Experts of a small language model: 2 picks a token.
Below are experts of layer 4 (counted from 0) of a mixture-of-experts language model. Rows are named router (the router's row for the expert) and show model dimensions 0-127. Each number is 50 + 12 x the weight over its row's rms, rounded and kept within 0 to 99.
After each expert's rows: a language model's description of what the expert responds to. This comes from a sample of Wikipedia text that the model never trained on.

# expert 4
router:49 53 22 69 60 47 47 70 47 60 64 65 48 51 60 46 45 60 43 30 43 64 36 50 40 44 41 63 66 48 38 45 51 58 40 57 48 50 48 81 64 41 48 49 26 42 27 61 50 75 50 50 57 45 38 50 32 68 59 44 60 46 30 38 63 58 64 50 57 30 68 48 65 77 54 34 45 57 42 34 48 64 64 61 53 53 44 45 36 54 48 46 71 40 67 56 47 32 56 46 60 67 65 40 56 66 22 47 50 57 46 60 43 41 41 43 57 41 32 48 58 46 55 56 43 51 50 37
It responds to: First piece of a split word, usually a capital or consonant cluster like Sp, Bl, Gr, Z, often in names or rare words.

# expert 0
router:59 53 41 62 69 47 70 52 54 73 54 60 55 29 61 40 42 43 53 73 62 50 52 56 32 58 45 45 57 52 57 57 42 67 47 71 47 44 54 61 44 61 58 30 59 28 42 45 53 80 62 57 46 39 58 45 39 51 38 42 74 55 43 54 54 54 46 53 57 37 49 41 59 55 40 62 48 29 41 55 46 60 53 47 51 35 70 43 41 57 74 51 86 39 47 47 52 38 23 50 27 62 42 34 38 50 43 41 56 60 36 64 48 44 46 43 64 56 47 54 53 61 58 59 60 55 63 45
It responds to: Determiners and subject/object pronouns starting a noun phrase or clause in running prose, such as the, an, it, they, her.

# expert 18
router:38 49 46 48 69 38 45 71 49 59 58 63 76 29 51 54 51 57 74 45 50 55 66 61 45 46 34 46 56 45 47 55 50 56 36 32 51 48 52 46 38 64 54 41 34 50 35 52 48 61 46 63 45 45 39 45 35 46 45 54 41 40 49 64 65 48 42 32 36 26 53 60 59 50 45 76 52 31 34 40 60 71 55 57 70 44 42 46 56 44 59 11 45 50 12 34 50 43 23 43 48 82 59 33 31 76 39 41 41 55 46 47 65 35 51 44 36 49 51 62 68 58 48 32 45 56 50 56
It responds to: Adjectives, ordinals and quantifiers right after the, a or his, such as new, other, same, first, two, best.

# expert 9
router:50 43 19 60 88 40 47 76 31 60 62 57 52 59 66 72 55 52 52 51 46 53 33 47 53 46 31 59 65 59 47 54 47 51 38 60 50 68 46 79 51 53 63 43 37 45 36 64 55 58 51 46 25 43 48 74 26 56 35 48 41 68 41 49 65 53 39 48 59 34 58 62 52 53 48 50 39 39 41 44 56 61 58 41 59 52 51 66 59 62 64 37 62 31 49 41 52 45 27 30 38 62 55 60 55 61 00 59 51 55 32 53 63 34 31 46 58 45 35 38 62 42 48 31 43 46 37 47
It responds to: First token of a table cell or list entry after a pipe or dash, often given names, position codes (MF, FW), headers.

# expert 11
router:25 56 46 36 70 22 66 79 39 53 53 49 54 43 54 48 41 54 42 64 51 65 55 53 43 40 46 48 42 53 26 38 72 64 28 59 48 47 47 71 53 33 41 47 52 53 27 61 35 55 86 75 43 39 49 50 36 46 39 68 37 35 70 56 65 45 36 27 49 62 53 58 65 63 37 48 29 36 37 61 64 61 59 56 53 33 33 50 42 34 65 65 81 52 49 43 47 43 61 50 37 61 43 31 36 52 28 54 65 50 57 47 51 70 41 55 62 48 41 74 65 41 70 61 60 47 53 37
It responds to: Word pieces inside non-English personal and place names, such as Ze'ev, Tawakkol, Woongarrah and Schuylkill, plus suffixes like ević and Jr.

# expert 26
router:44 48 18 57 68 44 58 54 32 67 58 57 52 53 60 72 61 55 60 48 56 51 24 40 31 46 37 67 68 63 24 43 64 57 51 42 34 65 60 83 64 47 55 53 43 48 41 54 67 30 66 38 45 46 30 45 21 29 46 62 42 45 50 26 61 66 53 39 42 43 51 53 50 64 41 50 47 48 50 47 55 57 69 40 56 42 41 62 51 52 69 44 73 53 42 44 44 45 33 61 25 48 55 53 41 48 28 76 30 75 36 61 62 54 38 39 54 52 43 69 53 52 63 37 45 46 49 72
It responds to: Common English first names like John, William, Peter, plus word pieces inside surnames such as Huckabee, Burkhalter, Carlyle.

# expert 10
router:34 61 32 47 51 58 60 63 40 72 76 32 55 19 41 74 54 64 67 55 36 52 36 55 66 38 48 57 56 47 50 49 56 49 59 35 37 51 47 49 58 47 52 52 37 43 59 56 29 49 55 43 37 55 56 43 57 40 60 31 54 55 50 53 49 66 45 37 64 63 70 50 39 51 40 59 34 50 42 47 43 47 51 45 51 54 39 62 63 59 30 36 73 49 17 47 60 42 64 47 57 99 50 58 51 60 40 59 62 40 49 70 66 52 42 42 66 55 41 49 63 49 53 45 46 56 49 65
It responds to: Commas, periods, closing parentheses and quotes ending a phrase or clause, often after place names like "Philadelphia, Ohio" or a year.

# expert 13
router:37 55 30 64 85 41 61 49 38 56 70 47 49 39 75 64 55 40 37 47 66 54 49 51 45 32 33 67 66 39 32 40 56 38 37 36 59 57 64 72 47 37 51 66 39 67 56 69 46 52 64 57 57 48 34 53 34 36 71 47 54 53 49 34 40 35 71 27 38 62 45 49 53 49 58 51 62 42 37 54 58 71 60 58 47 52 40 62 64 43 49 44 49 49 41 59 24 51 40 59 42 62 67 34 51 56 22 60 54 53 73 46 74 56 35 47 78 56 33 47 50 43 72 46 62 62 30 42
It responds to: The word "and", plus or, &, /, +, joining two nouns, names or years in a pair, as in "between 1977 and 1984".

# expert 12
router:14 64 33 50 67 31 60 54 28 61 48 47 32 49 68 60 52 61 69 53 62 49 42 41 42 48 26 65 61 45 49 72 36 44 56 61 57 49 55 61 45 65 45 48 63 42 48 60 60 51 66 65 33 50 24 53 45 50 60 55 48 56 68 51 61 63 44 24 61 40 50 44 55 50 47 55 42 44 48 55 46 54 52 32 73 34 41 45 43 58 43 48 33 34 23 32 39 27 48 54 38 57 38 42 44 76 43 39 60 38 51 58 48 51 17 61 69 49 51 43 42 54 61 34 60 41 48 47
It responds to: Short inner pieces of rare names and abbreviations, like MP in GMP, DS in DDS, vir in Environs.